Experts of a small language model.
Size: 10 layers, width 192, vocabulary 24094, 31.9M parameters.
Experts: 64 SwiGLU neurons an expert, 4 picks a token, a softmax router.
Below are experts of layer 6 (counted from 0) of a mixture-of-experts language model. Rows are named router (the router's row for the expert), gate (a neuron's input weights, with its number), up (a neuron's input weights, with its number), down (a neuron's output weights, with its number) and show model dimensions 0-191. Each number is 500 + 50 x the weight over its row's rms, rounded and kept within 0 to 999. Numbers have three digits each.
After each expert's rows: a language model's description of what the expert responds to; "mostly gets" lists some tokens that are sent to it at least half of the time. This comes from a sample of Wikipedia text that the model never trained on.

# expert 21
router:557489500448505557579573425525530506447518477449540425524515617600472523500455486600534508422476530383477494472516498454556481441544434406606519467464564485475478531594576486547528508417443504526534532519492511529551569558424466419356518473541430394498495474442502449441495459476481469469518424510433490574531500658591512557410587370545447436489560412457527456539502482603477505444540492516531522510496585504526464503522507481535521520554536569504614550498403516505534524468500478540502484446531529548524494512530507539557549418520404486504509467471478474484477512463505522480
gate0:600478509512478580526533558512628528433479478433548496599581412478506488453574462564496591485526493460582554392566468502500432501512455498513504513487516527573374475573454494509506524435485540516540471524520467525505517536476500461451462469485438513540437491427584505533455439467482507458516458541520504470440576499577480468553532477535538476506511434494550570563533544575543535473424524469479481452459622447404562505400416483412347572514556427511445496492420496558528463528565474564511540463481438499530501473413556467456546428489461481514476576491461443469554455550510647499
up0:472547509509495425474517543474383478426488571541378516466477517473567518545520570559518433461484550672361522603578482460561490522478585441537496555480505456511664372487468542494504441569418495494485615517508491465444531540450522434517480487534448471457530544516460455512522500503489495441444426467453500515473451509485503500574513503550465489435492516479546415441444471587504559455553455407497508524536427594495534483545537510479449495466427514528555504469520516495491477476555577467456505484508476453508403533583458528400465554443540515410542494482546401503476493465512426421
down0:602549446476422519490452445561484460550510395438489421580528461578478437521492511433524473416550555576523530539577465580609533549585436454495590479553552457511489502573406515443501534483498536486562548456466444411675524486462543487428519517548482472514487503506515496433541475492472564443421519463583528465481464592471513525539463390508536510609526522498514460511560502465564477471486527444514579533378478534554490499516490516536544521469500495420521590474542604452527486471483462491437470505541457524482506473460446498424395471553555550505542522449410554469550529573482577558
Description: Name-ending word pieces. Final pieces of personal and place names, often in tables and credits, e.g. Wood-en, How-ar-th, Whitney Houston, -ville, Carolina.
mostly gets: "ms", "Carolina", "Africa", "York", "ington", "ville"

# expert 54
router:526404583439507522516543472528528539492440479426564442553519526505502473567536453591546442441491497436482509531462460474517490451500443491514501475443510454560457501550605486497516463396423411543524521524522484431547508528448514433445503458548499324452532475411521493514529407489450511438493441493402462599547503647627532492442511486566444470558556370456500493545479469609446522453509462513473517588494557460522420537462514465554537569515554578574576495487544521472506543512498479537511526476564547512510404429515511524556521433517436574502497508476567556521457549414524440469
gate2:540458509599388502470541497564453502463449480496495456498595508623518518546407540489455494594482469535534446520475524451554505540563401466557527504468484555423471478479542533473456533511557390541518555636487455543456540551474346521458575501476495550527538419464475588498558424548516491487451455573494493523463515527624474464429566432520446523531487473509407457489493460501452551459388502494480477499382566447605488516547480423551538525491553427497534521481395481493532458431503461468542536576532507442569495477524513475468541409513458381529545568521501492461559546470491517479
up2:403492587448556558542476562543410536528472555563495497511470482483468449424547483467516540447515538428534499525489436549447546427479508462544488515446475495617478502528439416574518513509542448461482537447472577488506544519449567453475441448541475452464504534517510496510364502479517500502505612367542508471500531464413508496522591447522565470555556471540553552630457493377664483478491506458554536513615544433430524483464566569515517478583542441454423503483440537467510549480533500470500497402511513442503616476499577505483500488442418524490553456544459495498410524550528430501
down2:423456497559518506455534613456423550501446505453471433524556473416570419500564435447463474500507490535421479541432564467510496519554524467518441492561445465504469441574540498530544508505466418426451502602524420460475504510499476446474502454507530510552510565422513529476529486467516591477464416507521439599489487515564551486544579515404507564494453539544621523529513526474519587517582440354520500541492585392452413580509530638478556466546485479527472452503461449585503529454539567479483514454509512479509477534480482504605561497456440437556524399515457556407491511433549417511
Description: Table cells and name fragments. Numbers and codes in sports or election table cells after pipes, like Goals, MF, Pts, plus fragments inside foreign proper names.
mostly gets: "Votes ", "Goals ", "ó", "uk", "ENG ", "MF "

# expert 55
router:596515512455465596564523510524514577491457553482498425587546548588452482513493470566477483463449556445462618522561397462547504495548419492538494508516591473490462476579552455509583519497414482535517520547487465470548542488443487502442473441529450337490547478421521503457475503554544444435573463545513453556487660552522569511488587446497463429485539481440498437521445486534542535474540490528507387573499498454476464583460475450498558526566516581540585536514479463511490526408530559507584521493570573544505452440464511551557583442520424488412503478443550478457463513445430463453
gate1:480496427486441465559435512506541499548434584501445475509545543396439584527525463530510531450475509539559520493441401468538529529443544501525458428531497547527512512496503536426510468502489500544438434504523593605461536490506495487549422550522512440452515587524539557480505501550582539526531485442560437627532510612502442558431517504532542436483506495518552503517476511643490547457582409405512370467498528463441525537551479469454537485475483542504513499525465540481515570599463589444423516561503371520526564605426531569502498438522510507480427523439570459479406568438449422553
up1:513503460481485495496463560482420530569465535571388480479517470490494563435496505504489474528451560568607537496443415463439509541443478522524522482548575475460556452512480489495533489549542489536485443505442565533415454553475586470464505524486544355440578557473433562487557530532529528481513555445581492612542632516546438634526457521610537571449503522525596520582537475542493522458589518500535481474528530510394436476542511481475573428474504456506440488477391505392496464518428479463482521541533455447514594502411506575480427440478548493454509412470529489464444582534534430476
down1:501456526549432443542504481498538443411475533439487540491639488495395476471549545444531453573500409525480481502484472512533554494527524520477560480528553514523551540555471509564407460460494519480459513527551456520403616504434462508513468483501536587456536485598588502511507565534534550501436499517521350551519443546475479480528462500582431525474509469487419575547462514445504399537543472448448445450526473558432552386448547505546473409503494414449541539505495613562607563425437477465434527569483428479365572517533490526490527457568513471508496517490526467465498426426519420557
Description: Hyphens, dashes, apostrophes. Punctuation joining words or numbers: hyphens in compounds (Sino-Soviet, so-called), possessive apostrophes, and en dashes in year ranges like 2004–05.
mostly gets: "also", "’", "'", "“", ".\"", "century"

# expert 47
router:550491541438458527542509502537508521493498548477550494556525486615512473599463480532565529456405539425451544498533500420524443430572480548583497490438561499594475504560545500520564467508425506483520611540502500417551512407453377458448478468540477445456615415432531528493499438557511546470584485534431520552483483549572534471495507438520439446546523431461564505536525558594551564482575476434516452544458560461493493550441409496496538553614567530542491600500413500523486541480534483579563478517583564437412500497447551573595585498514442525524530528527565443513494558463517520458
gate0:491490402461549547493510558478452456422557472527410567436461412562516497481488568448484487566471523459382545541520556478517505500488523470475550460530473590492453527367611504488538523535490461472472526517457568509507606523528433513557446445515513507522543524502566453480462561528472496542474601494427555451503486510540561537424471467403465467494521504394497542528539527488514493528507467412537526428425538514432511531408514491496521483474610414528417551447514437519583424548501436462503543462603561475559494520542536600587533544393542464606519478601582588514494515522461579509
up0:489534516593546517509517488394520539534548461475491507506480524537483576533569552529551450498517418481528480501612458515528414529464480539529506398533426460490582639470527446554522470474585538539357415394485494485425396473517560431529578566479507506515469490584508549506481526531404475541383531543525541468514543454472503528499515496479448408553438507453535573557486572454469588512519508509450491441489522534463501560507596538570500533444525561505565422501569389552455458556439468513543488458476510507437491459534417437564510496431584577511518499560450530547457467530429420542
down0:424460559466479407522505538574572455527417564553527428569487516513446525521474483487463538518409531466522532549550467475486624498557501503468519588421573451516482459588421524488414510577453508521599585534442550520510527556546537498451550503510483582505480485478464480460486450442485544468527549413563431542565494436499480405577501513507535601542547451529493462508475442616416547533472452506469545471463528456577572465503464474426640512576363455497445535461508529528527503414600598547541529570475471538560527501499548448525545461556475515428469488486531455498451533519550589504
Description: Mid-word name fragments. Second pieces of split names and abbreviations and punctuation inside codes, such as kel in Merkel, V in PAVN, slashes, hyphens.
mostly gets: "kel ", "–; ", "Yes", "SI ", "Major"

# expert 11
router:582478554458466559558565472573511519416450523419561451553558514524453488517470502545551514452428535401425527461540479383558450402550458471585553492429556494537454499499524513490561518459457434556516558583486468458563517509475428496426480487619441389443550404507514485432483462507489517476539453496425426607503540591565523488450534465550486457587534468441484503532498504537490564472537498448524465540432550465483473580460431501496539548539534583578532538522449473500495621451527515605573431490543606495415499431460546562525537458512474529506508554571550465540478584483500525450
gate1:499434347515561446563454511552503462551497426447469495425559478509531510488496536439508407495493450490527491440569502562467397549437488466567470463550567477529480407481489536495482453481497512544460468457542440507558485450460525429511512426403520462473484466437470531545513502498489543492582538515544589503451408491529525522528443385489520529535430473463484542546343504467449601603535525570490494462482465530595523541480466533457495500499567596542491365534589525545411519508510563466594416549454530562581485531594476527432497534525520618476566478522534493533511552495580462515
up1:562411427560475512553515511548472571526475428414539532493540419519524526447551465464446477507567461473463510411548471471474392469469448482556533452508586518507533393472444535447519444455485430502533497521500463522510555459471566420480497368448547475471528474453502491508525473479512469499493510478552528536479490494559482538513522455550547518551546500482454552551441518474405486604576519529482525500392419501497505502524502593474599454572593612581591399565627536488564486485449608485531406486497566612505490532513429559471465471482514559372553442536525508546461511526561515446
down1:517495541504680521499489505508540503556516485494433492522540505532501502510483452585434471503467569536490459549511472598514436488509619430545493583443536447544487483458350478417489462584492545408430466517462556552457431509452410445536574447567530537495487485529481417490531528489568441496494576485543482496489502510556484441484418443522550422512516461495533521415528521463484454522502588470520474435525503510442524455579467561449491544552523542434496448657541486520428497630490503528522471416527583367632540435434508500483531515514474522473508475564518544504486476505486455596
Description: Year first digits. The first three digits of a four-digit year in dates, tables and lifespans, such as 198 in 1980, 196, 201.
mostly gets: "201", "200", "198", "202", "197", "199"

# expert 15
router:596503524440498504560535487562483535465450524438539433515546594599491498523535447612571494388459508370483514483489503465536468453573423452587528485502558482494435581534579474517556494457383514550548518507560546463583509492461487448412453481547458406510525507502541506509499507463515424510553481537531473596579540659561541571406499471560484431553531442472473458625480505568521486480578520543518450518541545507540431512514523490556581534496571584564620537535439491516531524501535521502546497482496509558490466488510457559592515401490427523503526480492549539486457490417466478440
gate1:477582517477508566504599529480485503489462566581521456517471428521537590458539513459499499368442430468467465477539411523579444515458521455486566476497575458575518537496633489553539551489472473456518522488502587400508474524434507514379517475479521495538413522498512494445469531537494434599494510434567443499594542537508474533486433465487482417404539574493520494486554546491485464414444520495537554554516481501450380578456548454535542551500448523435542485465487430546563443454552506584551514541506422444532486448498482536562480435410500387511509570555559582525478414518515627464
up1:543492482570445577494443563508591545516516613474505417481519451437500531524524481529540446418578522441424512564513491571565426455415418489489445522502432531547517546521694524489552478526471422500586539456569621468570564467445561486471574395492507493447466526554506446605519499519415453499509451521453472511517505576470474549484497547584434514510450463482467472501503540567423512479414505532482460503514515523526455580531428480477551415526385562569472490445481453542568427516593450569466493459454507502484482408498518487516511509481406484498517526462511459460469452505580502589
down1:548549454474548604487526478471584493477602565481487511603431453455521521558483544496469451559462457414486480525384570507497432592501524492480468475502494447443391548478494520498537526523494551491539510459489501470487420569435467582430457642540523539502544579502543555445394528434452400518496615521487512554522466464455468559598413523438436560567497468492452530500509485522439458492387465464526483523539488503516519522520580504549409502490581506604380477507512496497484514432467503499479509447531512568375442481534499487527553413483494414471596475509501500443603517484562479474
Description: Foreign name fragments. Short word pieces inside surnames and foreign proper names, often in sports tables and result lists, e.g. C-ag-ulada, Bi-š-kup, G-ig-i.
mostly gets: "&", "atch", "idd", "oss", "Win ", "hr"

# expert 57
router:526539589445484488522556447603597520494459509410558416520540528517475490544491452563568467451405523464524541509509490436526466485554438485522596504465519451540401466527537489468526535461486521520546544474510464478589554447563457532428510446521405424489520466449531517448515473494530518478539474570463479553510518598562597477471504449533428469559549451491526500565446530557501578468560528490531399620475579471550465543476398488543486559592489569564601503527463470513478557454559546597596473521519546517528396432443540583514559468505385538470445549542541406482535527409464504464
gate0:524549570466517414567493436476509508534484442533461518448477492371526518426559507550488432536459451485452494548473499497542573536502585542463500493427449439594494473483521412458504487515508478499421601422579459473593488559647502539469557412552515513435493559572480520468480539552525569526472505564433449410561475523476406529451452528524532604553524546510514483575569552469482608500502494573550515506476552530527482513453379657496485523579497485547514450505457503411530539462499481559491497498487528521485421399541499548525543486452468558505410547555533449512531424404468511568
up0:447481536491526589498467527523475483471521410409516423544473514449479403561510596468518518502509521510476496559490506427511503543486459398485453551520533465446540544469442533488491496390470498518654539551429525564493466501413515506558478604549508536519441461481581465472560460446436469412553510520562477484532578437476524412477561445521562484487518553548459473532422395506504489444525528421421445555410500567502469453595594539506526488425478514385472493613466463548455481539572572505505417518509477432531484574450413506505429506535585496515542480454462404458569507508409522537
down0:518539530412452393527497500486518536496577497529483375482515495468547502402479440469505468461448451464495532476542485507523527502465466563442514413453501495471511523473509475453538503549545547516397507434526504477538481501539414474523560447500503590421478526649466537502466454511550503605402482492513539440519479504554532533443401466519492484486612546562578520462524571481470575511497571510565499589512437482466563558410351608471480523597466406542444443450543551414513530404447461487546524491550505537437536511500448470497566478483391464543501429511492549467612478565548531545
Description: Arabic/Asian name syllables. Word-final syllables like i, u, ai, am, ah and hyphens in Arabic, Malay, South Asian names, e.g. Masj-id, Dar al-Islam, Zia-ul-Haq.
mostly gets: "u ", "ai ", "aya ", "ya ", "ah ", "ong "

# expert 45
router:574491537416464595571569489493504590466482513415545415552499555587486481563545465602577489439413477458529501552530467520503468417564449459587492524480536507497469450539582472543575520437507490587530498530526429539542562455444416433434463439509453377468596531444472508467464394454469423412471495495428484611531527638553558479430594510517496462467567462455494512552438523549516528476569527529538450568495502494462410497523513427500559504523540510445595517487513476516507557496501537584458555461537525546541461467428499548582552428501422494469510465495505475493491483431455518436
gate0:462611541544443560563574505533542512440410506530471523446641489606450492488478487504502599649448494459522585526648433470593497504493525532489464476532509503540529436508537469499607509504502503489488496479568484531481474487532556487443461401572398425500548467397432523502462479536560524469476489475566486553488486506482483530490516512551505398559468534504511458484477483474428504483388552467621548553532510438553458486508483439518504504465529534511539582432460404514451411543507553436574442448510450622492461508513584521490545520541544530471545506522563534483567393475476464454
up0:496531573479535503562531425563495557517561494510355417440470582542451454389513501442584505450327502500439490506563515482409561545429501476554534533559500543530507403523579497461503509461466502594508565566571467492444500531533434459475475423625492451495483466523516455543543475514432507556586513559501450527549472498412479581573553427397478418542477520477501478516491516490463572495509498501474409506476512495459483493428514531520441473528595512495483513532532529470418493466522551573567578490486360506504463572419510549524433489512546417517577496600504522513546506514498433484
down0:475427562485479530411488469535463429566514396543502613436538534529489469467568462534508513522429561435506500520447458558506569471477524540476571559525533498531498506518435496560513447482483453493537488509628462553494427447472592490506509548514527569570554445569435544490447594586506520550448518422457514407522533464461485514458461481579508480530462556500503552404519466537571591527549413521526449537625487502426562563527430412428526507514537514507438456484484448453500402492514470433496574521546428481457522483485484492581446547537546579446574541569401526592520443413430431552
Description: Common word endings. Final pieces of ordinary English words split into tokens, e.g. bar-n, ran-ch, Bar-row, deleg-ate, -tion, -ly, -able.
mostly gets: "cin", "tic", "ery", "tion", "able", "ly"